{"router_score": "softmax", "balance_loss": 0.0186, "init_std_router": 0.0192, "learning_rate": 0.0128}
Below are experts of layer 7 (counted from 0) of a mixture-of-experts language model. Rows are named router (the router's row for the expert), up (a neuron's input weights, with its number) and show model dimensions 0-95. Each number is 128 + 32 x the weight over its row's rms, rounded and kept within 0 to 255. Numbers have three digits each.
Before each expert's rows: "comes after" lists some tokens at least twice as common just before its tokens as in all text. This comes from a sample of Wikipedia text that the model never trained on. Tokens count by the router's weight.

# expert 22
comes after: " a", " an", " the", " first", "'s", " is"
router:082129110140133179182139155156146159081149061087117141089118115102125161110081114078139122122149200170099132083137159139174148201173128121096093118160096117130151122087126083155082117195057135123168123128167092096170171057117173135102133108154134085151112122137101094080118103158121142171
up0:085103176123137142156112100129171112112094095161144107069191094109144122073109083159163132169126135122118179073122141135169140122078164146180118108182147146129176137140087125119070101169112151090144181168141120162085138103190168177139103133173065148150114166119173121063148139138104071090
up1:105156151151099056157089111142142162211139098124139153163086106059132141116105101129142083133087159111177109155135124112073087124087101174177201100106105113075111147144153116205140126167131182169112087089070160129091183199095116124203158080140116120073170112138109110099119128149067108139
up2:119136136098143199120171177141115155105152128116109127106152118085136120130112113125128167099073114104142121194083126105112095141129139129099140125160160117165146130089123091150141079112092093092151134124146145181046202184122120107150080124097151076136129151163139137094123103190075132161
up3:087114120105131098157162117082099130136093104100119086185124146126116127148197089119159108090100130151083121125156133142118151221127117164189116073082139161164116171126190133149137158097158121160109077158076098092160122066210115112174029129115107131128064141149131178104127165134137157198
up4:158104117164144132174169131141206100168129089136154097132161087082127116138217117076142090101088149159095110160151081150139109113123134138080155168154123144078116082146137109147125173127048145161094078118167079148174103141152199116104091128125132122052092137123140084132153152136098131076
up5:044101131096184061167105181156183143123080130106147174158131052166113134111104161150116081067158173196116127151116148148146126126089079162114122130116168085095180131131128183131130141155193095111159126120140131167175126146108170174129121117084083178141112085101147149121171107167080145098
up6:190159090139154118124129108127143103161117124089129068093118103116135154114138148103057154142127164125170168067125167163174126133198088187096144110148154166148117184159103129169148108113151178091128097155068101105115103136148089125120074142156135120121158118136121141076097150138120157134
up7:187124109136150075147136148089082180109120084134128142112117154191131149123174106088083145115100159133167142078123135112126182089139150178168151100179067117111121128113083116126097094133174137108175075096183125104142105119129160121108125130162130171094135118136135079120103136094157165162
up8:095078195064098151162168115131145106146155166148092118113122157090183127165136120046175126113211174121160138122132147118100132111135150106148137133149110144123115078132070162169115165204172142142104105115116065125170126146114128159138137166120132128121154123175167106132115139073184132110
up9:110139163162065155129175124152148135148085143146170121071081165122131127188125155192100148167151095169105114126114166173107160126098163107116133157121132187120095166053150125147041096143159151091166119157151163161115144144116170134137140092166166173116108125106121125090152094214112156162
up10:083152159120094177148135134091063175153151112142225109158138176187096160171134106169117157166172131127113130194111194105126129182122115102200136124076102110110119152129123173138156125130100116114122126165158154067115130084166146102109121113159129131179077098138180100064149175126099172103
up11:059137111190127156141146166153153087169124102120155103133065139113131092130175125092080166139112110104109139132116140121123149138084158122130187196144149092055137167099055106138100165079109128166140118114134126070128200165148115104123164137098133161129112122118193127089131175115160114126
up12:164126128156173143132137126056115111082130179154102163130105108168172150141100065096124104134147146156078179126200131134109160128116158133035100170139139143093113147213133167133160133107157098070147107144150084096126075145110081115202122149158073165139186107120130119113099112101109033082
up13:097079116122027154129150131146116185118119135106108134179039110130119104138165079138181112127141089126099152181161151088174119128133157112173099111117099112124160120085105157112071145151119079157115066124116116134117140103069114116162127066084081179152167028119118115141126137106151110136
up14:141106165162108113134076146155125086194134174131200085144173115129157122111092094153092130143114202193122089129129123175123185149122063141116116171122158144100104102165146169130107119155061135120163133175232143119111054115173153112114127148155075164134125171152146105119115145124112092131
up15:129145133068144150145133133092127126132152127100138179088187121144096172093132086159114153110141099140141144108160056153119115146126141102105126135146138180150185173143116152151080103151089139100117195146129112086048098099131073176207094168104136193090109124112150132138149146145155187124
up16:051138110135072077079090141145153113118165151105121170132142089123114106122154105165138103185167121139118104089135182168181190140112089103158127110120153122099094112123150136086125129067098105144131108120088089112206118116112111123112118115150100124196182142173123133188117142104125130128
up17:104096063162167153188182103088172045154121131183142128104196136194163093144125103093122137099135104134115118133094117167146056159081085125142098118077100144128087219147186074105126208119169133126133109190119147095161133092050132181113101116157108124117131173120148101125143163138178127097
up18:155170106145127114157111148092178123103059106140151106121091118095163063116117102143165159097058182094139156145199089167167088167106139145144125145146122155159047129164195099105123215111104144135115080195097094142158113163162138122107140105091148152146106199102132081118111114128147180153
up19:109222158163183145070153182144163105153147112129089080138107205118094106146091151157142135101133121143227189116124150155102115101102150176154113121108111090115135088149084135178121101097140101113092106117102121108101145141141063171102124166139149118135165085113121172136139150129131093109
up20:131112139222110185166099118143115136133120163109128155139162096125153095123151114100140132115094149086123083160151158153175177212145130169171110085093120165111149096131185107140135148169108104155106098147169100142136184195097061122122170176127088106087123128122091164114182145100104070064
up21:119162200132109096202091114164133146135150152176162164143138159116138117178131188131086132180108144115116060193126118153131154137114183130131085143125116148160168177160040145086173141133117091108131122167128150114124168108126164118209152065107111113191159086157169136118135085104149114085
up22:165140083176102063089178105111164095092104155109135181177172101136047140158107181149130115097152093132122080119133127132156139137167136113133119137157176170157120118119124095172105169135112143162200120125134113090136138122092125160101147098149160099103103097132139105147121149112150134081
up23:148106146118130115100142127154119120095078104129156093115115118095138130133154115136155184075144154153106170099092105153170114110130119136123131111139102221152144218087117168129121161134102085174189088109175157161144148078116167110175096088145097110129071093160110141166048136136151072133
up24:106081130092060154191133123100159140069136142095112113158099104092097091162122154151124136098180111130159171104096133120194100199145116147149133089117153105131108151129121184124197137099145144151156091140186160164106071158091132148194146119145117119148140120120072185117138132162142128148
up25:121148120068109111116106231067161142110135096129183109116159169129111138155115104162119162111097160150117069057159200108131136130083124129118106122142176130112177141039103072176071148173136076129155110134161159146133144102175056132086087113162132100112175098160163136144099134137093109149
up26:128089157141109160215109150118093107149186106195131121138178069078118098146148182113137136145178029130163110112094115173158096149093130050170117140052106124132165127181176148064135142118113157109135149116121134084151187060136177132149183144140155143114175184161145139183140099151126183151
up27:112146091113103159177073170125183132126076149057142102115106211144169088202113148117110111064125157148170063081135169115090174068165136121118127133121126119100117137154146163143163109139127179124180148128136151101088113072130103095099131105185120082164126121205097169142159134141097148138
up28:108124107092123091087126165137101111197154196085154097108140109140082123151133106094104140061170117169108076123094148107134191157100115092093107118196159121162115132111062134097110176142100187092172159123077122158133113158113091081085062133127088128169121112136112056146157076095163107101
up29:138088176156117078143102144102137110170124098097168063138113100070121095067154100149123125189107194120115179122149164125098174138078097169126165174110181117098093161112111105114127111107104120067138137122135123131164124101128141137087106144112150169052124126164125099152156116102150203121
up30:110151116201114133125139087104147109135129172115120144096071119128160091070158064154094127137181128099149153119124111172068182127093125143181151083159140141155088149117160178170102163082102131108126142121078156092139138123118146082114147101200152063109156139131117109081128153121159163127
up31:151120150154134133089188172095135208105128131141172176134090110203136141081136122105101096120163135110140167098168167133167142123138097110087151146093134076151199076050139144143092129106096116134127106134146092095151143150133172102082140106141137112121113168147114138129161222139066139113
up32:102105135077128114169110153169130144119124110151132197131108166107116133154170161178202135143120087155127112169124133129095173168087156098199115162093123090131122157125128147123120117105115122092155132137104068112102082133121093112171102054117077099161119124137170054137163119153090094124
up33:114073193111113116175112145082108135124121156102118146137164120039172087137124113137182089120111119132154153120125123095141156168130070100198125157119094168133157168143158125113113057124137134144167140134156130116164131133123104118163173110151158198176206115108132141136120084092121185189
up34:133139138105116080094145084110162114189144083134188132156091120150160111172169101013104102092133116145098144124185153132060179151123120148156089112148158137149141115149100152094090140138170055149155154096108148090128149131112082155175153121107105132114099137163193126131143141105089110165
up35:098131117068127160121159144176130137172154119096105122052157157053131138157142124156143116159163109125110118095169174092131130167062176133171077120116152187095161135154052104164089118104188082134149115103133123136137177173131113145129149101127125110158136098146129142155118126132159086190
up36:214130109179152143103087119098064123161134124155198084085178162110121139105089109091125140153163167126098076134159109137137101111140094132171174111102104086113106107146170103173058129117144103126163060138118132133130108032102166129119079129124099118114111122152177120098109124162110172086
up37:118081136095121127113147144088130122132200080189132123176168120092170132140173148094113141173092098135152167160096089134153124122158118143122160121111129143026140110142187148108109122168110138053110176096120184125126135114127091093112158091112135165105081222197167106118151104125079163116
up38:160078134146134144169097169145117131118045120059160131134104148108113123093113130139102139149074184171154108108151060112167143052105144102118102058138142068121079136144148074081151127101078130126105126093127154097154084103177115099132106127177104117087151160086152165174130130124153140166
up39:191137115133163151118095113102101129150072096130150138096162097059137082145151186121146122104169120104192147128163083198104087143131091150099174108194143118164084104163094185143130151099091136149124182136098125096102145154093145146134121089079097128154133144161095149108125173138073085123
up40:156175077121116108151130177158082122193193155138158102105164149174127180103046127147143153150165140129132109136207125143098145115115119143114152185103100111107155163080088114094114174140203174176120150214132091156109133080077180185045097150130132094155183176116125110105155098085165100124
up41:104199068090148114118196095163155105073158114066091148146099158093069134168142116128132096079164114144087139091162170118162080122160092033230146170161140110141123147114165098122157101085152144120182137143125110133157063175124116142119128167103032150147117127149139133131160116134168110118
up42:167122118124139156106089082131149135123136037145111141130110107138145077147136113080140111092196191158098159168144130065124119111168114124172157121142153125161135106166144146167139090114109196164182073179112139076115066137194130151115129143089166138133094089111077072140133098129159063092
up43:106100138159128119136127125113103168092143146143136131175162109120138131141130084133101080138083186130068102116181130082126177099102107106111135099177053097157124120100121123069207054104100175100132172144103120093141124122153137152152166116111085117157094144148123184132157170123102148154
up44:096099156074151183168117103116148171104180108143141124175148087141171120104114065145144134092090157163127193129120084154095110091156184090171187123174179151181127161172152151138137117125170148151164106118163120155094084060156150160136147118121152178122175183126182169145127097150149162161
up45:120110162150097101116067170113063090163138094151114171142137134124149121153148118154171116095114128136155139132115116123136165080121121104080069082124123118143136128140128157150202116142101165139117174125108119206171100134134142140032090099131105087171166082117122107130123121130123146104
up46:078213136098129086208138150132107102182137136077120094137091127201143123187166102173117134127121139099107162115187106104121130192155139087128171158088132115092153116143062104148164134141153105127151149093115129145143084144086085134121181071143115162124109144147091120142119160126115124113
up47:120114080132132139116103151165144144161123140144167145030150239102139134184112123238162126167158074142120174109162143121183116122096087110172114112087080164118123141066116106135093156092165141105144154139128155111148143137110096098162142171177097087117144149078169112128142127188122088144
up48:151099149207151133125149173061162119150099153108140080116156126105118160095124133119131138132178151151146130167144133154177165108134067111159102111191124156172147161095143132153138200122125152120074128153070100135058082110166201136141113175130146126136083159109176120138199144156118108139
up49:124088159166161159187165148047140088123145106129170143118050142084135118155155111157103097111090138120163101122108126150138160178063128141125130130152120114086138160105072131125122158105119135142075154120169168074116208162131165101077082087128135203135123149136163166105155158144160138120
up50:150070108074124134189149121153155124129056102147159128105150116168056119129114126123124193086131108138138115115172145142128142180082116109203019218129134114130120143098222104149141159123162143110153102121143163124121159076121152148166101132117126133155117135160146111140092076089123154190
up51:168089160115128118166147085121094113162135133068134078149071130162119109143181132125149174109139129058135164121187122096153191129125059078145119092094135149116148125134095145151131147160140149116126100071133164181081165149109195119149081123198092065129111147106094151095092188105142116145
up52:191164112091096115094158111130124091158103129142143104126128106152086161111134164147066167083137156152099129093157135086100144113081133129178187090133153144136164137166153133141149133147095174125170169156105083169103107145112164189075087151130103104105092151132131140197147109042123072138
up53:119150110144140131145122145103097184111062154147123092149136163121167139142143101157122111129181164108118119199160145117162102143155127142092135112160179100124147098133153158168156176125128149136183061091126138181139154159193141091115207139155098150143148121128151174141158173086141120115
up54:159187122156158181137152138142156181161146134099115133107138141093160168167130143224158137127138140123104119089148156141123155136104112127119108143125093149104152125106098107102041161165075139081101162131178088126080149145135050137137079125204167149114105146148129154128170120128117181054
up55:141108134077103064132138196142119117219161102199114130103075089129078112167108126117092100135163131158135145095190141094170164178137089060162154171106099117131154065105145160104090137147068120142172155123160164119106157103102100098155112164077207148084105116090118068135146124111156127174
up56:160123156159129174117125120149124168142114147112137112174141160138160116078175070203149148127133125138135154182113106158054119095121134106121134127114119134161129174147106086120176113082121160113141133075110128075134147100183144138138174087115096173070134134156148091160139087208115128144
up57:156132149125070159141151129225149176157125134159103148105083152082123145155117097141153107139138131137131059150214127110070083151126100135120168099133124135097070132227182123162081118092093170111146110116167105168099137097148124103130133159138091104150153092225160094102165162099073184174
up58:168115130111140080125151159251115136091106124096109101140090127102140104095173092098139083115123088108109124143106120090158165111125115142109148102162072186165059149120180138121137155146132106097126089147141130090098143111096161109127102093138120126121060062143147082118093145085133170131
up59:087158082121156107178089119027147177181161134131136139131214112175187150131089108123169145131114133127121167149163140191207139181144108089161140105081132173159171158172110181143170085127138128158111130042075158208082149121112119102119128137124120121106133069137121113142144163166115119090
up60:133114087101131124057181146123151091145113139131114108125148143135140121166158093153141129073110160115116133138145152135155119105074128088182151098154140153093158119083147111154135086174104148096106157173112095197087136125139159166117113130127065127136108095091059103177101159150119135085
up61:070130119067200148089098149179160124137093131141108161055182067116122086120189038143167114123155153135116077067124102110091131149092116133157140189122119116175167183120077150116053105083142164104100115177111122185130069141119104089095110157158174162119164161148060110144176050162101152149
up62:192091162190117164098112153149059000144101153074179186138142111153137150159116099140111149144142157095134167163149153152155163175070115164100104141069102129092137147122115153124138142161109170196152117111092169128138103166170129188166121141134122166144126072105155116185117114148104197121
up63:071116106061153061124139145132119146137103110172109075119192114091113150095153113118062142119118123073137129065117131184144132126162099101147133086129139124201118135100150110139095146120118145089170092095130130156171082151149128190179094136088147132140109158100105155105086056152112147111
up64:113169154132150111098128106170135196112103166153161170190179104097101113142153157136143148112087161162127179125175211093173128154119087147187103154146121150149115084166168097101117057129149052148155075186152084079140091132163093091155123129102147104131161155131157164184126149130113145107
up65:173175115125099145131118088122075101157112145153136070116141109128138143179180124135145136158124162156120121119105122104121151109129098079090095110159124036102109130153181100149121142045146148170111153118149081141114145170157153114134101147107175059151175127159113180138123133164118103161
up66:157073132099151221160171124111077169166107102151133162148162148156098066164099169124190161102105124066163089128120096172126141123165072123105146145145169157121112081135218173177114068130179142143091080134170145124087125094113118151125128151111111105114118145177130123167129122052125135165
up67:144088137205100120086100111163131131114133214080164109136098119149081114136159134134180126082145138115123108144171127086179089135145069110128101129123160080179119117116091111101178128098069150097109112130094091147142141065213122103113154148091117111095127082144128089099142109160095155167
up68:087147153122092120060073163163136152164140124096143078114150164058095132079101135211082129104108117163175136166140158135111098132082066124189124075118167134156143130084133117176115150205138127143165100177140114136144184071136121143135089076140144131151145116107111127147155122138136159154
up69:078112085085123136183151115162180155188095087099144128133090106170149109132113085112190177136134137171114175057138156072107123061085125080169130116129114160114108113124108139147120159115099091109167115143149141060116174029153131122100125143121091150142134156096188126132206131089102158127
up70:107149150142132097075129141121160160121111148091136099030090108036088146109078150087108166193070172113096123076157110121121087140101186150161135123141187140147172172182119122128119123086155192120101143235159105131125140147123152104097106088133148135115125131116104100097129103133080069168
up71:121162146177079097095125166090137116150117130111147133091121167123159175150124153181109173123123104192125150111110072162168121132118118094170178159064093172035111106133131090148082127130137163103100091105136156130095091100122097110121119125171062122140096070123140105110133108112081098140
up72:139125142092140110155143084163173115144131081157116129088165164112145118161124091134106161111207116152130165062065133084159127132109143108146181154107137128144040133120133075112097085111123139115144094075097167132128061126106146106164168177110159054150101133113104054153089159150103184180
up73:146098106107147123189122164138090126105188149137114102110133114110104165097125178176074126151101105092101158146144172098097168114089133112132150126161170146105208156119158072139068138034144160179167146111096115101154156132141139126128158079105131122158084087098069181100019147135141175170
up74:120166135138199161121163142153124163074084125074057154156074095177133209191121186080161140128172080116123084199114121122104079114117173104173120114155078238182111120145110151115111101114134135141095100165116183124097089148107217178129174111123061107156130114113155138146124085147182145111
up75:059110123112128069162100104138090131084154176108144175123112095156122130174087133114132111105145080164173106151137076116070078177104081153158142093168045123085156168138140142120158117189096149124124179150078078157140171229140120168119112109138156150048132113073074128065114175086125079123
up76:101060118174110086150150140130102108135090100136128104139086099122095108141164073176140162140159086136087131157147126060148178083160178120058190155174122135105076137114077121150055103126105162181124080103152121126148162110116078117099143094149113102171143172126098079108150099140120163153
up77:099150095131134127169181102162162127079171070111105066156110120131121081111146118129118137157136082141128169111129138082118157105099112076147061116120165132162135161169105105133151099080135156152106110135152096119177140137156113145139109116047138117182142110100110138114137132123076168148
up78:150159053127104072107092157106138136143140171147084147183120116127134100148189107110197140146085141223155126108153090142071100133165167128159114124174146163117164152089146111138126096121092083108138133178140031124115098121084159126110137226149129118130149092162152140115139108164151122155
up79:124083070137122125170163161167139088149154116141091149093125059157136097066083152089094171094101185115108120101104066157176101104188116123152104125091153053115098121108127207158148165173161169093203151191123153150158184124155045095138165115102140136148144173135130158168155136108147096128
up80:087109166156154098153128172146108127139119113198088138076123097116170133093135091142095084150102119144148170147140092175192069134125104107126145114115114084146134140125111163173079115151152067141140099145161074051115073164094129072132174179085095185068110132141160178110136190169145120119
up81:161139150099084150165095112157100085147126115172091081210173115164103129122106155117141147108093162103121115106122121109102129061076201127085094117083131172072105162121074092148132157090103188055184140138159052161182100069170148151125082090112113130126159089105106105162128127116145098148
up82:039076154141087102071153125118111113148130168106112128100130146104132116163143149139133145165119165141138133114114075202114099127106122175087077130149125032154131155139145115119145107090063136150071125122163131165067110201159102138139074164064133106151099137102171134109078139117096117156
up83:179154114134101112159159181124082085131121085099164051081101149139108108120085155167094103115123100148215135105179139123149164104116096157070150170110113123102074140171197145149145178166156125155132141084158119155172131114126142134020198124056136124121116099142181144144124129129083146107
up84:102132165208123107141112093156097142130137160090096097085122117073129148189073096088148143150157120085088111153117115140150170106141121106139155113124087055157150112172099180092107146097143149133082116094149105094088175102150186151149092168108123166175124094133145073170100230083178074111
up85:194090150056097136112099176114095135171085148157153112109109170182115108129136155053173143145178175151125099137145108080118165138074100137095129188155117120163092108132154132186167118181114150109118116081140098139116119130134125141150147133113062105166075150110103170148113122109122149148
up86:143176135148157053100188094152124153128200095146118109118079134078111188183081162136126108137148149139155108137108065051157123132119118178141167047112089127111135202112138134095083123146121083186109150149145182139114163097148158119170195141122112093139119141150122118085173160080184138136
up87:091031091163126098122107099082169115158091105114153129124081101121122149177135138120095146130157115159089117117085139055140118098141131145143126177150088185139089097118113130141132188104165130102149131071089139139161141107191118120143155085100135140146160148050121090142137171146160126116
up88:093145100118146095132143139112104145060118102125114129089094153185141145084159114072125163080116124180075136071066117097102112118170129116162121124149085076110145128105127107163141087087126134164152118087084143084107132089126124129050171085078154086095093104122166052062156163116184097127
up89:050179120101149148175090170134155161187122148170124102113147158113089125136141126146139095136104147125147074153121129131075090114134089106179091181118191115164125115142168138121104106055174163159155149142140101136204138100156140153115134167076105164150089136122098148133206170106130156161
up90:098147160140128127194106134109095117168096161108142077107156116056139158157089169139150158151116192080165134117096120132195157144102068206116136136169126098109138162136131047136098142116158152139161139161130143198121140123145087127093084078161122111115194083149129092131106053149091168103
up91:174179135119101205126094194161164173136167116181128176136110163139144141168166139131114108046138112104140200143098100178098154125145131123226159126130115083124133087195086164111152086184111078076142107189132112112156146154099120142097123143169129189102106164129147125084139154147093085106
up92:174051154167082109127124134125113090164117125117136131104184128162147126148156121113183135149097123123118131160104120136099209119115114108119160144162068174162150136137062135121140150129116157214083189113085134091172112107130136106135096136092156145136125121153097136122145131138148078134
up93:154138086129129098083123123124177140094121173087140150124126137089113122156129070097102148105076073121104165090197128111096132195110135141248177095149085097116154139143104129120158101140106168070138176137126136138101172068118130088153120144188115080162153132152109078157176147172100129129
up94:170090122180096115131120105118085147144073139139103145135225103144109099169121201161117178155141137173078142141088120095171142102153145136084162123111123117061148054166157138176103144147136173133144088169159169131124078157124143097125129182170153155125144167118143110122156104107177109078
up95:057169128097108136079124131146154114109144124182205140159117099081135120117089187108138121127096140098108131096091105159168116108096130146123130088174109157153216172104109129064155142174104145101137138133189174153144084138131175122149177140114180131128114077118112157138091189132137114121
up96:117139119153143178109202139068129081083147104086177058082119195119124139145123114095156133121104143102140075105082115058128116116121114138186124136121140108111164132081111108160099111123111131136130117138128177128100187092128137110168105137127077115141108054067161094097162194209143126128
up97:127135118175115071159159131104084157075125156110153142177117168074122136078068164116121122130128108194119160074192139104146167072144145154104085214116137158161076166142177153130119191139137109152097123163142062111175130136150129095169136062140161127124093129133111093131121127114150155158
up98:156140103088165120140149100067095084114070139034162145156110167077119134152122113150128147117097193150154137146127131151200118140135115145145172103142124134082093092122157135116080095132126147149148112149124146172146161108127135105122161150157165085147160059086143115143134126133064135085
up99:107053150120136126178124100132126091123107110101111154103184104117164151123077144136056124136093145145113134149124138141169133087151086169150116101084153100143173145219191145097152048158144110188105113129094158169161139170143163130143139155110142148135126137164088100115116162138088094117
up100:159060159171104139133114137068101100107167161113072098165107109181127098086124132101151108141083127154163079165112180153113132142122122114126119076150142084127143139191088188128097110074106166176168119127114110152070150105155162105083099182087153172099125131079081115070138152087162072113
up101:227112116129108089102093092216103152171085164174174088104080126082180156131124146151109159091164141132110120065097145154115108146100129133167198144120163153199093120134114130149117145177118086162080112100139090150148159118178164113077144122106071109125074124087145129145162138064132126079
up102:160092171140131089113112129130141099162073132074070193139112155118140172138148120163123085108157078118152114187153085154121098091156117132127168113150094181080082090156141075201084145148085073145127090131151131156144100123139142109172189142156172110146137153157131146126131153210137081104
up103:111143153124143133173116110149142106121083131095126110111131111129124069128145130130170116094124127041103162101109106104228138104129128124156167085100131172073127097119172173156131156158100108112167142134068131107123189119121137089150109168133198091126145146080099175166154150122150107155
up104:131140059091149119113134096154138123131091195109125115096127191094137139125079196117152067138096141124118130168179158154117115101135158160120166174087123083132101135126183150147095148136194116131109144091126181186132097156091157150141111158128116117167110087073143074125106126095027113084
up105:150131137145074148137150148132108113129108152129097111099099154103083147154112149213151147122086133104100098133117133160090051129134124132136140166106149128070106146101140123100143131145102115124078196128152117152137106139122135136158051171112072175158157153143156144154122096109173136157
up106:109108087152149187113138139155067165143152163188198130146121152140122096114132149159069121114126173120093130133140111128128157119120094043130108140120088118177147151067150086180117110157102145129114093165147140122129091089173142180170164114078121076155131117092119124195182133101101146117
up107:084068077152085140178168117134155098127121109084077142070140105167100132124146152167157126110157076145130103179143176201087093117118157118100083116124134143120121122190098178163166150061117162152173111096130125124112123122160052136091189094153130133139074170125134121137118177167119124142
up108:140158157118112064170167131078138157127153097178131140162081063095160145116130137158146131155096181171092123170089045092126132070127056077121130183117139050189125168060165126054137128159083158149128127152131111149197164083167083136148156081129131133143140165112149095116140113117089177099
up109:188176123151128136142077178133074086153139102099083108107124064148145143112096033121137089141135179115100157130129137155117118167104146098144143151096118119102149051153181124066120120163156079162084150135052135132125163180113094124121118143096189121081143153133071103152086124156101096179
up110:119123132092126133189108093114117118131135151121156092106136129046175132073128098106163142133156110061128137126120134142163173193108107165098126148166125126080139114087173072125164155116114125145107139100106168100134142157189156129130058183162172125138125173085130156138124194185156164094
up111:098076148123171109130161130201081085166143170165198139136142159128109080211180092109113169141120145174126104104122131159162054137133160130168143070128122124155113156096192118146110139093087088129140103112133122134109123105098137112112151154124144095177123128101181062143152117105199179142
up112:110124164130200120111177153167172105165142108114141187122162101121100176131106115059134163131126133102103110172150105096105211116095163107108098215085116117110079145128084071182106151095109165127165094140177092147133117143159104123090180128155140136133043098116111121092069132081197163104
up113:173131214110117109219129159121147103125134048187129185096107116115143157157078107094176117100065151135139086123167113099123105093116158113126123087118091116110162151079167098095096161054121132113130153142112089125128069178155114096093166137136088149065126115137189172095138190139177127155
up114:141117089126215126102093103110116075141085118096112069084114147140154068099119102096082156160140158130093157088083119139134137113178107108109115073157151152098104159123134132141215123083195115165116145108110094149164155104162144129100130125094122129167208128112154110130172150099083152099
up115:128143084093121114138111123129102129067126146102210125092179117105138128172116128111081094190125097126107178134160109201107179115145094134152117114135151121126157136099199106139151106128094140141167144081182071106116082144162140085134151146103162097123148127179081144122126141086160126154
up116:165107194149115165061107098137150105121190109167157128167113128155120112130182093175143160121219139122128079098126096129044135121155135201128165106153180147206140125147084137112084173127120163139117086154147114133145157114112148121152129128110186137110140166141149169147108128178175092134
up117:140151117131132120079089117128094112131193162124128182152153170108130139076172149116098162127118137169160089189164157116109103091135127099135085118140144138143104151119174150083149177091102147124109180052121092165168134137128146152101141123147080166145148132136117149119103143205138118172
up118:073090197164149173161193135095098082148162081115107167082179169110150046140103214168128153094129124123127110174141145186142126177101147148111140156135133131145096161121095141154139110111151107148128064130077186136143073141187101102140078160074106127138147147170144177173143150101105113111
up119:088186089145116139113143131138087158145093150135143073092134180134097072128148154092155168143114140115043171106132111155115034095108086135084120074131123139158098138169190102119117134126144118093149077154149108125124128093113084146148170098158167097145107147145156174113190137092164128131
up120:130109157087159124188145129118060068134144121141105104133159111102163109144137144114098138167160142158093185124118138139129202148129151105138128122168074146091055091160112063180080173086169151109137147140095188185073122089099120142141154113147069147107150141069076126110065123115147140123
up121:164116132131097119096163084060174201127123167079145156073094047096091071178078148080147110159119190176095152106122090139092177146113145134166166088102086164135115152134114080185151150159148139153077138143127163147137132112102154136120144155131127194102137082130126127093118102119139113062
up122:156113077138150112141138085118112169117136093163173128144132097181154117110122138102168138126103103112087146159098145126153138127147088068141097114083170111077145118140129105120105143101148081173129047153093150145134122127094129079165118104097133231222120053132114053147128180130138132156
up123:141064122166085073170138129093116142147178133087145092162102121127140112135155159164128190126084146152147127093139146112109120143149128167145140115128169160131119129105144151157104212154156126106068097196069119140108177086145132108128098139133194093115121078159171182094170145117152182125
up124:098102131155126144073163163110078184119146153122155065130132158126149101135102122154117120127138149219132123171169100103127150158100148139154134156068072122088141212099032102131156089133106080140127167074172128137124176082146131133188135149137104141134170101123177123092150162141175139116
up125:117101139049169093165110120138148132102150097116122139154160081116144135093127156121094115105120180161149110160154083138130131094112131133143109150102158115159147165098200122096175083168137128111121129160096193156089074138158125118091103102176120096140097179173144115106128135131120124113
up126:140185179091167188138120167088125167123112127124123197084128108126126163060126128184134137148135132122127101164148113189139216128071106102128073103137193124076104135106126183104128170089077147125154060112187102122138102106076114251160165192097151175181114069072158149092135106132157155139
up127:129149171137140126142179188148126075127156124158082152144202157171139126142135126130100103120178138175132183108131090148147109120135142109190130204102077056142125129127121126132158155136115104048182191173100120103128112148128110080106166168082142121096102098141154174155192152109131116179
up128:140116084093128108044126143122153138106135082137140107102171149078095121057087121129108077050110144142119133054143150121163176120157058156109121125057173064132128101144131156156109149176092086168130120122150166107142165138160118111125142109111112096135102123131135109151152144150163104144
up129:122105136088136131121178129135094169175110172102102149127142108125133117133168167114098115117150185139109089055167163152150191148133101125176171162120160109140089137124118209112121137122155096142137143146111155089194109099118132140117094128115158173153010075104147082175117103154107143152
up130:154175106096126133123130165121054138133175126137092150164132149091088122130137161202122179121144183131146149124124116145122141119117172133076149119122117089140106115081096083092111092117063159152115178054167191102182147157167188095099098144146104165115109184111073127172154070112084137125
up131:151109096138105143169097124154138129168117101145147132095159109154115081114153166093124131148176092162136078152125118141109154144129089103149101145144082099101166161091137213099094160137098156197108096159172115134124082111088108126134153117131123161183095136151155078141117181137145103170
up132:109152123161142104191122142101114122123107151072117147104112114145186151086145145140156115140101134132160087170141111115166172063184148097159080127133191136184148125068112109083125117137117093151145151116163121125133121088149101135135151139157142168151128150197138152137127192137091127117
up133:180101151148124052121095132109177132145196116126096122124131124130209118130181128075126124164084160063112142088152168132114134114125129098052123211050092134139095152093145114131161132138092141125153099142115142171170147095182106098114107132072098107090113131120139089142133141121142111088
up134:107120126120176134073138156142146123165164129142134078121151145081136050063172136122121112089118126188179150096118202146092064166119067112150077135135096085108075136129061109141096105132094113132159123202071136149177188092088173144098106139113176089136116063124108121130132135098079106144
up135:147150140133141153153090080095139182110136067109198107168158127143152141082181172091106135091102081148126117137151087148136046115172136084115097161110102107138105071106099107114104124125122096143174141100072061158214118114131149093096111143122130146088142114157172149119225117132182134118
up136:170127167178118146163054149106119096118162137167135068191081142119110175085103106093070196098109099143133081196149053147095140070116097112082116136145083140082107117127183106149146160116148151136118098146103164101144149111105155151085123128143183153161093157148128137113154176109093101123
up137:151172152129140151178101149089090149122138085131164110188069149124116160097045135189120097098126169141099162088120081152125122066100061159169134144150143168128144099122104145160087127155123127140106153130155146144062177053139080127137106148108078156121083140167153141079170130143116112139
up138:137131142170083117175115146176184130209071130144073084155103123104103099144185099078164093132117143136128178101169123124153152142103115090136105089145133126142131132169103132108171178111110210094224146103158108145214183138101135118089092129155121149134173144110130154125102138100083154129
up139:146112158134099091115115125126151160114196119080116142129111168083125114167134108169204140167142136034202175173149095182165133073133148140077191144086146123088115123112151196102103166176187131103161127150143111120100141139093140153173110146188148154175176116142124138139099114078087124133
up140:064124104159124150171131141080154139162128183094184120165111145187089088134143119136173134107171146172131088080078067102189200153103154133180149138101082167106124126091195091125133138120146089102146106144128078126118117118080134079145105104091174108150113203149138121118124108143151148135
up141:125097110125168144201148120082180176109154129114158088084141116120129123130138184124144131064112154125051186100127184120173137107113128181102150080106161150122120102123187119163123119129126087131135134146218128121173168134155120131163106122126086190125175116061166190155165132098165170062